config = dict(
    experts_per_token=1,
    activation='reglu',
    moe_layers=[0, 2, 4, 6, 8],
    lr_router=0.000761,
    norm='rmsnorm',
    beta1=0.95,
    grad_clip=0.5,
    dataset='wikipedia_en',
)
Below are experts of layer 2 (counted from 0) of a mixture-of-experts language model. Rows are named router (the router's row for the expert), down (a neuron's output weights, with its number) and show model dimensions 0-191. Each number is 128 + 32 x the weight over its row's rms, rounded and kept within 0 to 255.
After each expert's rows: a language model's description of what the expert responds to. This comes from a sample of Wikipedia text that the model never trained on.

# expert 0
router [175  95  74 156  70  91  87  75 155 167 140 186 185 150 127 175 111 179  84 116  83 127 123  98 117 124  94 156 119  78 166  74 108 151 137  74 159 178  94 132 118 156 150  88  90 118 110  81 160 185 189 106  92 129 143 105  94 107 176 167  90  99 153 169 126 126 140  74 169  95 146 125 119  79 172 162 113 100  82 140 115 127  94 179  86  93 111 166  97 176 141  92 136 159 133  88 104 176  75  85 146 127 147 156 178 121 183 140 113 109 139 133  90  98 123 158 133 170 155 168 163 119 111  88 128 139 165  92 171 127 132 158 161 134 140 147 158  79 117 108 136 123 109 151 140 104 178 179 153  95  90 119 100  99 136 120  98 150 159 127 104  94 169 105 135 154 116 142 161 183  80 116 178 183 158 107 192  90 100 109 138 143  83 134 146 128 141 101 104  78  96 146]
down1 [121 117  82 155 149 138  63  96 136 120 122 124 157 199 151 168 143 168 152  82 174 105  90 107  72 121 167 159  89  73 145 158 134 113 152 139  92 169 123  49  69 110 177  65 182 168 145 123 120 155 129 112 128 108 140 173 146 126 122 146 176  88 118 147 108 105 104  80 150 111 149 135  98 122 116 130 103 111 133  78 106 146 148  91 145 124  90  98 139 130 137 157 179  96 124 186 126  75 141 132 152  84 120 185 143 168 177  40 127 124 114 119  88 144 124 127 105 102 110 143 137 131  98 126 115 103 130 107 161 107 106 146 123 155 190  86 117 148 125 113 116  86 127 140 117  83 170 122 119  88 104 119 177 155 169 159 148 135 114  57 183 161  84  73 142 184 178 109 107 134 107 137 123 154 154 181 149 134  63  94 104 119 102 142 129 156  83 106 185  47 155 194]
down2 [122 129  85 167 138 143 119 138  78 125 106 116 125 169  72 123  80  96  99 103 110 212 140 175 132  83 129  84 126  70 159 164 116 129 136 169 112  98  88 182 117 160 157 112 102 144 153 135 155 109 176 154 107  38 177 165 132 154 173 124 165 130 125 143 164  95 110 163 138 177 141  84 124 132  84 162 145  99 163  61 120 147 141 168 104 104 105 145  96 155 120 175 131 136 145 135 154 111  97  98  93 140 102 124 137 115 119  78  77  78 154 155 127 154 128  94  94 124  38 171 118 183 103 138  99 100  98 105 124 144  86 135 165 111 104 184 112  98  84 137 103 156 124  79 141 164 168 104 102 111 112  64  66 129 140 111  83 136 169  91  84 107 100  87  63 166 121 108 146 172  97  94  94  78 117 102 120 128 137 105 113  90 146  79 139 126 117  98  86 102 120  52]
What it handles: Period-plus-space or closing punctuation ending a sentence in prose, before the next sentence's first word, such as ". ", "). ", ".\" ".

# expert 29
router [169 173  87 146 152 209 186 154 163 171 148 114 121 151 111 179  92  85 107  87  75  98 114 102 126 141  92  85 151 157  69 175  90 157 168  80  76 138  79 146 131  93 140  95 128 114 106 136  85  73 118 110 124 108 167 181 126 155 109 117 141 207 184 140 101  92 160 159 155 139  91 165 117 155  94  95 109  92 155 115 152 105 123 146 119 141 125 145 133 130  94 121 130 157 105 118  99 119 149 116 173 122 115 177 124 120 187 190 162 142 143  89 120 132 108  93  97 114 170 102  73 141 173 132 128  99 134 140 139 130  62 169 120 108  96 139 170 114  84 114  91 126 159 136 162  83 140 102 153 100 166 132 153 172 160 169 109 103 114 138 159 134 154 182 116 126 141 150  88 119  73 170 181 119 173  61 108 123 209  67 102 174 167 143 121 104  65  98 149 136 124 128]
down1 [125 137  61 139 128 112 190 155 128 109 160  95 193 142 137  97 123 122 159 110  71  80 151 120 124  93 102 100 141 150 100  67 110 110 216 134 106 142 105 153 139  88 139  85 131 167  99 132 178 158 168 120  81 137 144 129 109 175 156 149 191 131 121  94  89 133  78 120  89 122 154  94 113 129 158  66 152  77 179 140 126 120 176 126 112 130 145 158 150 110 147  86 141  85 112 128 138 138 103 188 148  67 108 168 115 135 100 149  88 151  97 111  68 144  93 119 154 148 144 183 111  99 106 121 109  68 104  70 169 101 132 117 191 119  79 143 128 114  84 102 108  96 112 132  99 118 130  66 136 152 103  73 148 168 193  86 121 120  97 102  93 110  80 132  81  95 145 109 117 213 129 116 134  98 114 166 173 124 131 123 119 194 102 110  63  88 182 163 117 100 128 138]
down2 [166  87 162  69 157 145 108 136 159 145  55 137  83  81 131 135 119  54 130 171  93 109  74  62 114 117 165 176  98 141 165  96 123 123 116  44 127 121 137 150  78 123 103  90 132 114 137 164 115 102 108 134 117 103 131  98 162  53 177 127 117 160 137 157 128 174 202 111 138 118 108  85 148  82 133 113 126 157  98 103 109  94  89 187 148 112 124 137 165 127 143  41  82 101 128 145 168 147 152 154 103  62 137 170 111 104 162  94 122 191 145 162 108 148 130 185  74 127 164 127  84 162  94 161  95 151 118  92 148 165 147 135 166 105 102 138 105 105 132 175 142 137 137 166 148 133 113  99 150 130 126 102 151 151 129 128 139 164  84  93 150  63 131 149 162  87 178 157 125 134 166 154 120  97 104  87 137 127  96  93  99  94 163 186 125  97 133 194 154  67 148 141]
What it handles: Commas ending a clause or phrase, plus and, but, or and ampersands that join clauses or list items.

# expert 9
router [161  87 143 156 117 142  71 119 187 119 181  92 122 160 114 173  98 166  76  91 161 113  94  66 130 159 103  81 176 120 102  69 124  80 100 125  90 158  96 127 114 147 149 161 125 124 166 124  85  90 177  85 125 198 109 167 123 129 123 141 104  87 103 137 142  77 170 139 134 143 134 179 112 164 135 109  87 136  76 154  95  87 143  99 112  86 140 177 115  81  92 103 109  74  73  95 194 108 158  95 106 158 188  93 120 104  71 123 127 142 146  98 109 123 140 154  85 151 155 120  91  73 130 107  81 103 141  99 188  92 123  98 170 142 116 173 120 143 159 158 105 149 101  90 149 154 160 100 103 164 111 111 155  78 132 142 173 143 108  92 124  75 155  99 164 137  78 130 101 145 113  74  84 153  82 173  98  98  75 167 157 132 111 136 163 183 118  97 103 143 103 113]
down1 [134 143 145 124 168 110 159 143 121 151 123 128 167 123  89 142 151 130 133 181  92  97 114 144 128 125 125 137 128 148 130 126 143 146 137 163 116  74 132 131 137 139 184 141 119  99 126 154 120  94 125 155 149 130 119 175 107 128  98 177 115 159 109 119 158 160 123  99  87 161 139 102 149 119  81 182 139 142  96  93 107 106 180 191 190 169  97 151 127 192 153 109 160 127 107 112 164 156  89 109 177 103  94 149 114  90  96 165 134  57 174 159 105 143 129 181 161 135 140 199  69 167 109  89 149 132  77 112  84 171  65 156 143 114 138 107 166 122  67 174 106 124 174  77 118 117 127 147 171 148 185  76  87 206  67 112 144 137 138  73 110  92  77  89 106 157 125 144 140 137  89 100 222 108  87 143 170 139 200  67 116 159 111 104  80 168 137 164 119 127 121 142]
down2 [134 180 124 161 130 129 174 116 123 140  97 182 202 145 125 114  88 125 151 166 192  95 103 126 153  74 115 110 134  49 140 135  73 120 150  57 158 164 131 102 141 150 127  75 110 189 139  66 160 127 149 197 152 120 103 130 131 144 142 116 136 154 115 146 144 160 106 143 138 100 142 172  98 127 141 109 147 125 181 128  75 154 130 107  95  90 151  79 127  92 154 172 169 130  99 132 180 110  91 104  90 170 201  57 156 136 129 128 105 149 140 109 105 115 147 185 135  92  81  58 158  75 132  86 117 105 148 113 102 146 111 117  98  89 122  71 110  76 148 176 117 140  99 172 178 128 188  98 156 117 103 103 164 156 131  75  97 128 158 104  61 117 158 140 115 130 102 134 145 112 124  47 160  66 135 111 134 136 104 101 104 131 108 109 104 115 137 152  96 142 202 106]
What it handles: Wiki markup: closing pipe at the end of table header rows, |---|---| separator rows, == heading markers, and opening quotation marks.

# expert 7
router [117 107 115 133 128 136 124 109 134 108 162 163 198 160 142  90 153 105  96 168 146 114 111 165  54 125 123  80 150  98 143  46 168 177 103  79 133 124  91 149 125 161 149 136 152 145 172 125  88 149 146 112 155 141  91 110  91 168 121 163 157  78 116 132 129 115 136 130 150  83 192 113 152  93 134  99 139 120 142 159  78  99 149 184 105  83 147 160  78 104 139  91 107 167 135 107 166  98 107  71 107 163 182 124 112 150 129 137 178 107 144 126 109  54 111 146 121 154 184 107 160  65 140  67  64 115 178 102 122  77 160 115 114 125 109  98  85 132 131 132 103 134 119 133 176 221 138 154 111 139 122 129  73 105 123 117  98 166  88  69  88  95 144  92 140  85  46 150 110 119 141  97 175 165 124 149 171 125  91 154 124 103 105 107 112 139 123  75 198 115 118 172]
down1 [136  99 143 110 117  95 134 109 117 133 173 150  91  79 130 161 112 159 153 119 155 101 106 160 123 110 106 108 153 111  53 135 131  87 106  95 130  88 162 171 123  68 120  88  89  68 126 136 165 129 102 153 150 111  99 136 126  99  77  44  88 104 134 103 161  97 130  55 171 102 117 167 113 129 120 150 121 174 125 149 146 117 180 134 143 130 157 114 124  76 139 171  75 104 178 157  96 126 195 121 136 105 138  98 181 143 164 125 165 192 112  38  70 145 139 165 145 128 151 157 121 109 114 129  31 108 158 160  89  75 189 138 116  93 158 128 122 113 117 169  80 111 167 150  94 143 138 136 115 106 123 118 183 125 101 124 158 131  37 134  85 166 157 128 129 125 136  78 124 121 125  91 121 139  51 144 143  97 174  69  84 126 156 134 103 111 180 101 110 112 143 141]
down2 [123 150  68 100 155 104 138 114 122  76 119  77  87  88  96 115 142 196  72 112 147 129 147 182 111 155 134 126 113 156 141 137 144 151 152 121 141  85 163 113 128 121  86 152 143 165 149 111 105 129 187 114 123 188 169 155 108 110  81  97 136 132 137 114 141  84 105 184 173 130 142 125 130 211  74 158 172  69 130 163 113 185 110 116 162  98  94 150 115 127 191 158 174 131 161 118 159 109 123 104 116 153 158 158 123 120 194 169 161 114 153 125 106 145  77 123 125  79 130 132 100 149 133 156 129  77 175 142  96 134  61 115  73 110 125 176 136 129 136 164 157 128 147 110 188 129  90 170 157 143 185 120 131 131 147  67 120 152  48 101 111  53  86 132 103 168  89 102 126 104  96 166 139 108 144 178 160 135 172 153 115 201 132 128 140 114 122 114 110  34 139 150]
What it handles: Single digits and numbers in table cells, month names like December, accented letters like é, and adverbs such as subsequently, finally, later.

# expert 20
router [117 107 115 134 130 137 124 110 135 108 164 161 200 159 143  90 153 105  97 169 147 114 110 164  52 128 124  79 148  98 143  45 167 179 103  80 133 123  91 150 124 160 148 135 149 144 175 124  89 150 145 112 153 140  91 110  89 168 121 161 156  79 116 133 129 116 136 129 150  84 191 114 152  92 134 101 139 122 143 158  78  98 150 183 105  83 146 161  78 103 139  90 107 166 137 106 166  99 110  70 106 163 182 124 113 151 128 135 176 107 145 127 109  54 111 145 123 154 183 107 160  65 141  68  65 114 177 101 121  78 161 114 114 124 109 100  84 132 128 133 104 134 119 132 176 220 138 157 108 139 120 129  73 105 124 117  97 167  89  69  87  96 146  94 140  85  47 151 110 119 143  98 175 165 126 152 172 122  94 157 123 102 104 107 111 138 125  76 201 114 117 171]
down1 [135 125 151 107 137 146 127 122 167 156  75 127 115 151 151 156 131 202 150 165 169 118 136 114 106 109 163 114 129 102 124 151 126 119  90 110  92 127  52 143 184 183  98 170 145 142  99  64  59 102 139 109 129 125 128 117  83 146 135 161 145 139 140 181  81 176 164 185 122 142 163 186 116 122 169  67 113 129 168 119 172 124 180  69 128 136 120 137  62 106 160  96 116 126 163 146 110  86 120  90 168 132 148 136 100 178 174 101  93  31  44 116  60 131  90 119 102 143 126 189  90 101 131  48 114 122 144 143 100 104 120 124 143 147 113 110 130  85 163 101 110 110  93 122 147 152 110 171  75 139 147 105 163 138 126 128 111 128 154  85 145  95 102 174 162 190 136 100 109 120 127 138 175 131 145 169 147 180 116 100 161 100 152 117 175  99 103  80  95 181 134 111]
down2 [ 89 133 120 115 101 130 170 121 179 135 173 139 162 118 107 116  96 143 126  96  70  80 213  98 122  95 123 166  71 136 136 139 131 175 144  69 168 134 192 192 135 164 137 146  97 139  89 131  75 108 100 184  47 105 128 127 138 102 111 153 102 129 116 152  92 118  85  96 114 129 195 146  92  96 130 138 144 100 110 129 132 124 145  88 171  93 141  93 136 106  97 140 143  67 112  82 128 143 124 134  94  88  99 125 161 128  82 181  76  94 149  72 116  97 210 180 170 155 141 127 132 157  92 147 133 150 101 144 190 137  76 127 141 149 159 171 104 117  68 117 116 140 111 159 141 102 149 166 162 167 209 131 101 109  90  50 173 138  96  64 113 106  84 133  86  73 131 121 113  94 132 151 169  82 136 137 154 109  99 110 131 151 150  99 142 108 114 158 131 129 120  94]
What it handles: Final digits of years and numbers before dashes (200-9, 179-7), and mid-word syllables of names, such as ang in Zangi.

# expert 17
router [116 109 114 133 130 137 123 110 133 107 162 161 201 159 142  91 153 106  96 169 148 113 109 165  51 126 124  79 151 100 141  44 167 178 105  79 133 124  90 150 125 160 149 135 151 145 173 125  87 150 146 113 152 141  92 110  89 169 120 160 156  78 116 131 129 117 137 130 150  82 191 114 152  92 135 100 139 121 142 157  78 100 148 184 106  83 145 157  77 104 138  92 106 165 136 106 164 100 110  70 106 163 181 124 113 150 127 135 177 109 145 126 108  54 111 145 122 155 184 107 159  63 138  67  65 116 177 102 121  76 159 115 114 124 109 100  85 131 132 134 104 134 118 132 177 221 137 157 112 140 121 128  73 103 124 117  97 167  88  70  89  95 145  94 141  84  46 151 110 120 141  97 175 167 124 149 172 123  92 155 125 102 104 110 113 138 124  78 201 115 117 171]
down0 [ 93 116  85 158 110 129 115 132 150  87  56 100  95  99 137 130 150 118 105  81 109 128 133 109 167 170 114 124 135  90 159 137 156 115  91 101 149  56 139 139 137 122 170 193 139  75 123 167 111 151 134 159 155 163 150  91 130  65  56 126 184 148 143 111 182 159 122 105 145 149 131 100 131 113 176 118 108  83 128 102 145 147 115 140 158 152 121 124 192 112 147 112 175 142 142 175 135  91  73 113  76 116  79 206 100 127  87 169  96 150 197 122 138  99 150  96 112 168  88  88  88  99 170  84 133 134 169 125  98 117 105 136 113 101 136 121 182 113 121 142  99 141 152 184 181 135 126 103 129 118 122  71 144 106 206  93  93 100 107 102 182 154  48  80 132 172 144 164 104 136 195 120 133 146 107 106 131 180 121 119 113 140 136 131  64 139  88 123 169 146 182 177]
down1 [ 93 139  88 111  86 162 143 162 147 117 133  94 170 164 127  73 108 126 117 156 141  96 101 139 163  68  86 139 121 147 124  78 116 113  99  88 189 105 117 157 135 105 105 195 107  80 136  91 174 170 116 130 177 107 124 172  75 130 144 174 102 142 191 174 104 176 115 118 135 122 148 142 123  94 116 140 174 124 122 132  67 125 174  72 166  92 140 176 146 149 107 141 130 148 127 143 146 112  67 113 146  97 161 134 108 135 115 164 118 182 116 203 103 113  80 157 108 141 169 114  57  99  91 107  94  55  75 195 128 125 123 131 158  96  68  94 113 181 102 142 115 136 162 128  99 175 197 123 146 153 105 105  85 130 100 137 152 176 134 160 106 124  95 147  89 100  84 129 123 128 188 119 121 136 158 105 215 203 130 133 134  68  99 129 139 143 141 156 107 146 117 153]
What it handles: Opening pieces of foreign names and places in lists and tables, often with accented letters: San, Pol, Kron, í, ü, plus digits 0 and 1.

# expert 16
router [118 107 116 134 129 137 124 108 133 108 163 160 200 159 143  90 154 107  95 168 147 114 110 165  53 126 124  80 149 100 143  45 168 177 105  78 133 124  89 150 124 160 149 134 152 145 173 123  88 149 147 112 153 140  91 110  89 169 121 160 157  78 116 135 128 116 138 130 151  81 191 115 151  92 133 100 138 121 141 159  78 100 149 183 105  83 144 160  77 103 137  91 107 166 137 107 166  98 108  71 105 164 182 125 112 150 128 137 177 107 145 127 108  54 112 147 121 153 185 106 160  64 138  68  64 116 176 102 121  77 160 116 112 125 110 101  85 130 130 132 104 134 120 132 176 219 138 156 111 140 122 128  72 103 126 117  97 169  88  68  88  95 144  95 140  84  48 150 108 120 143  98 175 165 126 150 171 123  92 155 123 102 104 109 112 137 125  77 201 115 119 171]
down0 [107 103  93  73 144 100 106  76 132  67 196 128 135  99 155  92 118 160 122 179 117 112 139 111 163 137 186 105 108 132 161  73 146  90 150 147 111  89 145 136 140 172 140 117  93 110 123 149 124 115 106 108 141 161  99 180 150 111 128 124  98 198 158  59 147 163 156 149 131 154 153 125 228 130  89 149 131  94 156  75 152 164 161  74 166 137 138 178 115 146 126  51 108 115  72 107 105 101 164 146 149 199  55 141 104 184 139 115 146 126 126 113 132 138 152  85 146 118 129  96 115 110 119 117 112 123 137 104 115 126  68 100 112 131 156 119 140 107 110 182 173 117 104 118 160  89 123 131 167 123 138  83 160 100 120  76  41  82 124 158 146  91 100 160 169 108 135 149  98 167 123 113 152 178 119 150 149 156  73 150 172  78 172 129 150 119 102 195 139  94 134  58]
down1 [137 159 101 147  97 177 163 118 125 138 113 160 132  80 145  99 183 109 107  52 123 106 122 124 136 143 103 110 111  94 135 138 118 104 135 113  95 133 140 135 148 122 156 125 127 164 112 127 118 130 142 122  74 102 102  47 112 124 129  37 139 150 140 118  63 165 140 102 147  94  71  64 127  76  61 166 113  76 164 159 167 155  82 158  99 127 115 109 132 123 140 153  94 113  90 116  99 162  84 128 158 129  55 109 121 176 117 153  94 121 158  74 162 129 118  73 129  97 178 152  82 181  69  90  98 132  85 148 166 192  53 149  68 118 108 106 177  97 149 131  92 122 190 136 162 150 145  83 128 112 185 158 180 158  99 161 121  96 131 149 176 135  92  87 170 117 135 111 148 149 149 142 141 119 116 122 141 124 106 108  67 134 181 140  85 107  85 142 101 175  97 120]
What it handles: Capital letters and word-initial pieces starting names or titles (A, Pa, An, Bomb), plus single digits in table cells and stats.

# expert 11
router [117 109 115 134 130 135 124 110 135 107 163 157 200 160 142  91 151 106  96 168 149 113 111 165  51 127 124  81 150 100 146  45 168 178 103  78 133 124  91 150 122 160 150 134 151 146 171 125  88 150 147 113 153 142  91 110  89 169 121 161 156  79 116 133 129 115 136 130 151  82 191 114 151  92 135 101 138 121 142 158  77  99 148 184 105  83 146 161  78 103 137  91 107 166 135 106 166 100 109  69 107 164 182 123 112 151 128 136 177 107 145 126 110  55 111 146 121 155 184 108 160  63 140  68  64 115 178 101 121  77 160 116 113 125 109 101  85 130 129 131 102 133 120 131 177 218 138 157 111 140 122 129  73 106 126 117  98 168  89  68  87  95 144  94 141  84  47 150 110 120 142  96 175 164 126 151 173 124  92 155 124 104 104 109 113 139 123  77 199 116 119 172]
down1 [127 104 100 138 141 164 175 156 174 104 154 192 140  66 128  95 144 181 161 175 138 156 107 134  99 160 136 125 129 163 126 128 190 116  85  93 103 132 175 143 112 112  84 140 136 167 152 108 124  69 100 135 133  82 178  92 136  96 160 157 134 125 175 140  74 132 132 166 117  67 106 100 124 139 114 169 166  58  91  96 144  63 182 142 127 138 133 140  78 131 185 115  85 195 123 156 136  91 149  61 147 108 116 114 135 147 125 116 151 138 116 143 176  35 119 147 114 141 133 129  93  93 101 105  72 108  51 127 170 141 113 205 107 153 132 138 164 138 124 154 131 116 150 133 134 132 166  90 159 180 109  86 114 114 148 148  92 167 155  94 158 123 154 140  71  71 116 117 108 118 190 140  84 114 139 170  89 121 110  64 142  98 171 114 182 109 140 149 117  63 105 133]
down2 [149 130 164 162 166 114 111 160 118 112 134 147 161 185 137 151 126  86 145  72 120 135 123 137 116 137 186 161 118 159 104 126  97 118 180 161 196  76 123 142 135 180  83  78 171 129  94 160 129  89 146 179 114 122 234  97 178 150 131 124  88  99 161  89  98 138 120  90 163 206 147 172 125 141  79 147  79 106 105 151  72  91 118 145 112 151 148 163 147  95 140 172  95 143 170  39 111 114 106  89 183 104  94 104 152 116 147  71 159 109 101 112 156 130 117 130 123 102 122 177 127 128 150  78  85 146 132 122 108 161 107 151 107  78 153 107 105 139 158 151 147 125 126 181 159 197 167 140 120 115 121 141 122  84 195 131 110 156 162 168 137 126 148 170 135 135 174 106 158 139  77 111 199 111 141 136 155 111 118 115 141  92 118 117  71  84 110 183 168 129 126  75]
What it handles: Digits in sports statistics and dates, the verbs was and that in narrative, and pieces of surnames in result tables.

# expert 28
router [118 109 116 135 132 137 124 110 134 107 164 160 200 158 142  90 152 107  96 168 147 114 111 164  52 126 125  79 148 100 144  44 166 179 104  79 134 125  89 149 125 160 148 135 150 146 173 124  89 149 147 113 154 139  92 110  90 168 120 163 157  80 116 133 130 115 135 130 150  84 192 114 153  92 135 101 138 121 143 159  78  98 148 184 107  84 144 160  78 103 136  90 107 165 137 108 166  99 109  69 106 165 181 123 115 151 129 136 177 107 146 126 109  53 111 146 122 153 184 107 160  62 139  67  63 114 177 102 121  78 161 115 115 127 108 101  83 130 129 134 104 132 118 133 178 219 137 155 108 140 120 129  72 106 125 116  98 167  88  72  87  94 144  92 142  86  46 149 109 120 143  95 172 164 125 151 173 124  94 157 124 103 105 107 111 141 124  78 198 115 118 172]
down0 [119  40 140 146 134  88 103 113 118 119  39 181 136 159 133 100 145 127 133 111 113 117  83 187 131 102  95 169  92 132 139 126 152 109 134 106 127  99 138 157  90 136  43 136 159 168 164 126 159 174  43  64  81  90 180 133 164 125 158 109 138 126 135  86  72 137 169  83 187 198  65 137 133 110 131 160 141  95 151  90 129 169 141 117 166 131 147 123  75 139  82 148  98 168 210 105 129 167 147 122 120 119 112 138 154 170 123 114 150 142 145 101 137 131  99 100 162  70  53  97 179  70 164 150 123 131 127 182 135 114 116 136 121 118 132 133 142 100 150  99 134 124 191 151  70 100 123 126 119 103 139 121 157 149 115  92 126 114 116 172 121 121  95 166 147 204 129 120 153 134 154  97 110 203  92 126  80 118 152 113 134 104 132 100 191 104 118 122 120 123 129 167]
down1 [126 168 117 144 120 142  72 134 151 113 138 140 204 138 154 163 159 123 152 131 106 156 149 116 149 129 138 125 128 189 148 158  60 194 135  52 151 166  62 190 187 139  63 168 153 128 137 102 117 123 143 118 110  81 164  79 155 151 162 155  49 115 132 210  99 162 126 132  87  89 135 142 122 152 141  80  82 175 121 116 102 121  71 128 173 130 148  96 137 122 123 122  84  95 148 144 102 140 100  84 156 143  89 147 138 117 116 165 165 152 113 129 127 143 143 130  90 117  81 169  93 126 128  89 123 115 221 150 157 175 140 158 160 137  89 136 184 136 197 179  93 132 128 110 132 156 149 134 134 135 154 151 136 100  99 119 165 137  79 132 134 149  97 124 125 124 141 198 111 126 177 113  93 115 181 144 148 109 111 149 151 142  95 137  72  96 187  49 116  69 118 125]
What it handles: Opening pieces of words and names, such as un, O, del, el, Wen, and military nouns like Army and World.

# expert 3
router [164  88 121 129  83  98 125 109 176  88 169 159 152  83 114 120  88 149  70 165 108 106  91 102  81 143 144 123 164 155 155  80 149 147 158 111 162 152 158 154  70  89 153 109 152 148 152 170 135 138 149  88 121 169 139 173 137 144  73 186 120 165 107 124 107 151 145 131 150 173 169 179 150 131 151  66 130 162 119 125 107  77 131 141  85  71 148 170  86 141 125  67 113 111 134  63  74 126 118  76  93 152 191  89 155 108  94 141 117 159 159 137 112 167 144 155 141 129 109 125 153 100  98  92  90 155 154 185 161  94  99 111 116 173 182 162 187 164 108 142 106  88  74 168 185 155 133 182 117 146 101 141 137 199  80  82 128 142  95 137  66 139 120 153 106 115  86 159 119 118  88  81  73 151 154 166  94 138 144  78 153 119 131  94 136 112 157 106 124 153  80 137]
down1 [138 156 166 124  84 159 119 125 132 134 156 151 131 172 109 132 137 126 115  67 110 121 177 124 121 125 147 144 129 119 130 139 137 134 182 126 101 139 118 154  92 176 162 139 135 108 173 120 102 139 120 124  92 134 196 174 113 125 130 119 118 108  93 124 164 122 127 150 163 214 101 155 125 162  68 108 152 140 157 123 120 116 176 194 120 105 125 101 156  88 126  42 146 146 145  89 137 157 129  87 128 166 110 117 179 145 159 155 111 168 150  88 123 162  72 195  92 132  85 172 173 175 115  90 110 194 116 145 182 136 158 126 147 182 178 132 161 134 171 116 154 108  68 106 172  95 141  40 108 136 116  24 156  78 121 150 139 135 159  78 151 154 125 114 124 146 109 114 139 182 107 127  98 206 166 106 119 110 108  96 107  85 157 127  79 161 158  78 125 135 150  59]
down2 [163 107 142  78  65 112 157 121 151 103 143  82  91  68 119 103 110 150 134 110 132 150 139  70  92 150 161 149 125 107  94 143 135  97  69 117 164 133 111  97 133  98 103 169 112 120 135 170 102 126 139 113 126 128 208  77 104 102 131 157 185  84 102 152 164 109 129 136 102  78 157 131  63 121  90  64  43  98 178 103  88 117 159 126 202  59 166 101 113 115 124  84 122 167  75 128 180 174 162 122 134  96 180 151  99 153  98 144 114  99 113 137 101 120 139 103 108 131 116 127 155  82  78 145 115 100 137 154  95 143 149 101 130 136 161 132 172  72  62 103 107  74 136 109 154 113 118 146 110  86 136 125  87 177 111 132 142 174 132 169 163 114 122 120 187 162 107 115 190  83 146 122  98 134  53 125 101 150 115 111 123 108 178  85 150 162 163 103 148  60 114 140]
What it handles: Punctuation with no following space: periods closing a paragraph before a line break, decimal points and thousands commas in numbers, and degree/minute marks in coordinates.

# expert 1
router [118 108 117 134 128 136 125 109 133 107 164 162 202 160 142  89 152 105  97 169 146 115 111 166  53 126 123  79 149  99 146  45 166 179 105  80 133 126  91 149 125 160 148 135 152 146 172 124  87 149 146 111 154 142  91 110  89 169 121 158 156  79 117 134 128 117 136 130 149  83 189 115 153  92 135 101 138 121 142 158  78 100 148 182 106  84 145 160  78 105 138  90 107 165 136 106 167  98 110  72 107 163 180 125 113 150 128 135 176 107 146 125 110  54 112 148 122 152 185 108 159  63 139  66  64 117 179  99 120  77 161 115 116 126 109  99  83 131 131 131 105 133 119 133 176 220 138 157 110 140 122 128  70 104 124 117  99 166  88  69  86  94 144  93 140  84  46 150 110 121 143  95 174 165 125 150 172 123  93 155 124 104 105 107 113 139 123  75 199 115 118 170]
down0 [133 157  79 131 108 123  84 134  92 116  86 193 133  96 110 137 143 151  89 101  86 101  90  90  97 152 197 164 132  97 118 112 124 101  92  75 103 136 128  88  59 157 160  81 156 162 127 117 160  92 150 136 168 154  71 134 133  98 109 111 200 111  69 130 159 101 142 164 131 176 166 149 160 142  94 101 114 137  87 156 163 130 130  70 129 142 128 136 122 119 122 106 171 148 140 130 128 121  81  87 176 170 154 193  63 140  64 130 139  99 120 137 106  81 130 162  72 110 111  88 158  48 170 132 193 110 120 138 103 113 120  54 101 154 132 115 102 156  82  99  94 142 157 150  89 179 142 170 126 139 110 142 148 151 113 128 165 106 126 124 154 164 193  95 112 175 110 115 159  64 149  74 178 141  70 179 119 137 146 165 148 153 193 140 131 115 124 114 159 136 153 123]
down1 [165 136 149 162  59 145  66 186 105 165 133 166  79 169 124 143 131 120 119 177 108 138 130 105  80 123 140 116 141 165 117 165 158  51 166 112 132  96 151 180 116  85  99 120 117 148 127 119 172  89 110 122 139 106 172 116 167  95 113 122 188 109 151 193 192 161 123  78 123 164 146 159 155 103  92 123 122  97  70 172  90  88  84 131 133 183 120 136 185 109 125 141 140 149 159 109 124 146 101 108  92 113 164 160 127  67 135  91 185  85 131 165 108 191 119  86 164 132 143 195 104 159 160 108 149 173 130 100 181 127 131 154 119 142 117 177 166 124 109 174 117 180 127 104 178 171  77  98  95 145 183 135 111 141 123 132 139  97 100  69 112  98 126 119 137 120 111 104 219 191 173  92 155  78 175 116 110 119 119 162 123 141 112  88 108 145 153 140 133 133 109 155]
What it handles: Middle and final pieces of surnames and proper nouns, often Slavic, in cast lists and credits, such as Brolin, Prokhorovsky, Vol, Nov.

# expert 13
router [144 133  95 134 200 113 140 157  80 171 166 165 168 147 151 144 122 134 131 155 113  82  84 157  64 118 105 118 155 153 177 108  92 130 145  63 130  74  70  86 174 184 147 112  80 144 147 102  97 158 144  91 106 115 114 117 107 129 116 168 131 147  91 173 101  72 112 183 139 133 195 155 104 158 120  79 134 107 127  78  84  96 124 128  96 174 163 157  82 131 175  81  94 112  91 133  97 154 114 102 113 137 173 166 138 159 172 154 148 124 161 143  70 144 152 166 103 105  95 163 180 125 122 143 115 107  88 156 115  71 163 147  91 101 111 120 108 155 114 173 101 148 106 145 177 109 120 156 157 166  76 171 169 110 143  71  79 185 158 111  91 140 153 104 129  76 100 144 101  96  97 115  91 153 126 174  66 113 181 144 162 141  95  94 142 104 177 158 116 163 165 148]
down0 [111 104 128 103 135  90 113 184 217  93 166 131 167 115 136 113 122 133 109 113  80  57  64  90 124 139  93 111 147 166  65 132 134 152 113  61 122 125  92  93  51 135 112 126  89 187 183 166 114 162 137 131 131 140 153  95 172 163  94  79 148  86 124 201 185 110 128 174 139 123 110 131 130 116 150  98  78 192 139 131 114 106  94 162 121 134 107 119 143 144 178  71 112 124 170 120 123 125  85 138 126 122 105 174 148 134 150 170 112  78 137 142  99 131  53 130 151 113 165 161 136  91  73 150 103 123 133 121 127 116 157 152 111 121 212 120  81 181  99 157 111 128 147 110  85 135  96 172 143 104 144 119 126 133 157 128 154 143 150 147  84 147 146 181 164 151 125 145 120  55 163  87 142 175 172 139 179 190 136 163 127 108 121 105  69  97 150 115 118 150  90 176]
down1 [184 179  94 121  84 100 190 148 119 128 129 155  86  86 126 119  90 146  84 115 123 129 105 130 114  85 130 224 111 116 119 185 116 122 138  40 151  98 115  78 185 167 145 148 151 139 144 196 141 111 140 118 186 124 117 171 120 156  89  97 121 108 127 150 100 180 159 110  90 136 179  93 142  92 174 105 159 108 114 122 129 114 150 135 148 120 140  64 179 122 114 172 164  91  45 166 161 168 140 129 131 118 152 146 148 107 119 166  92 131 145 178 110  99 121 105 145 127 145 122 122 131 142  83 142 145 145 162  44 133 132 120 171 156 170  55 117 145 197 107  91 102 192 110  67 135 135 132 138 123  86 167 146 102 194 117 108 164 120  74 160 134 135 128 140 159 151 128 109  74 135 144 154 138 174 142 140  65 123 134 102  90 163 214 136 119 144 131 138 108 129 118]
What it handles: En dashes, hyphens and slashes between numbers in scores, year ranges and page ranges, such as 4–1 and 1300–1326; also born and War.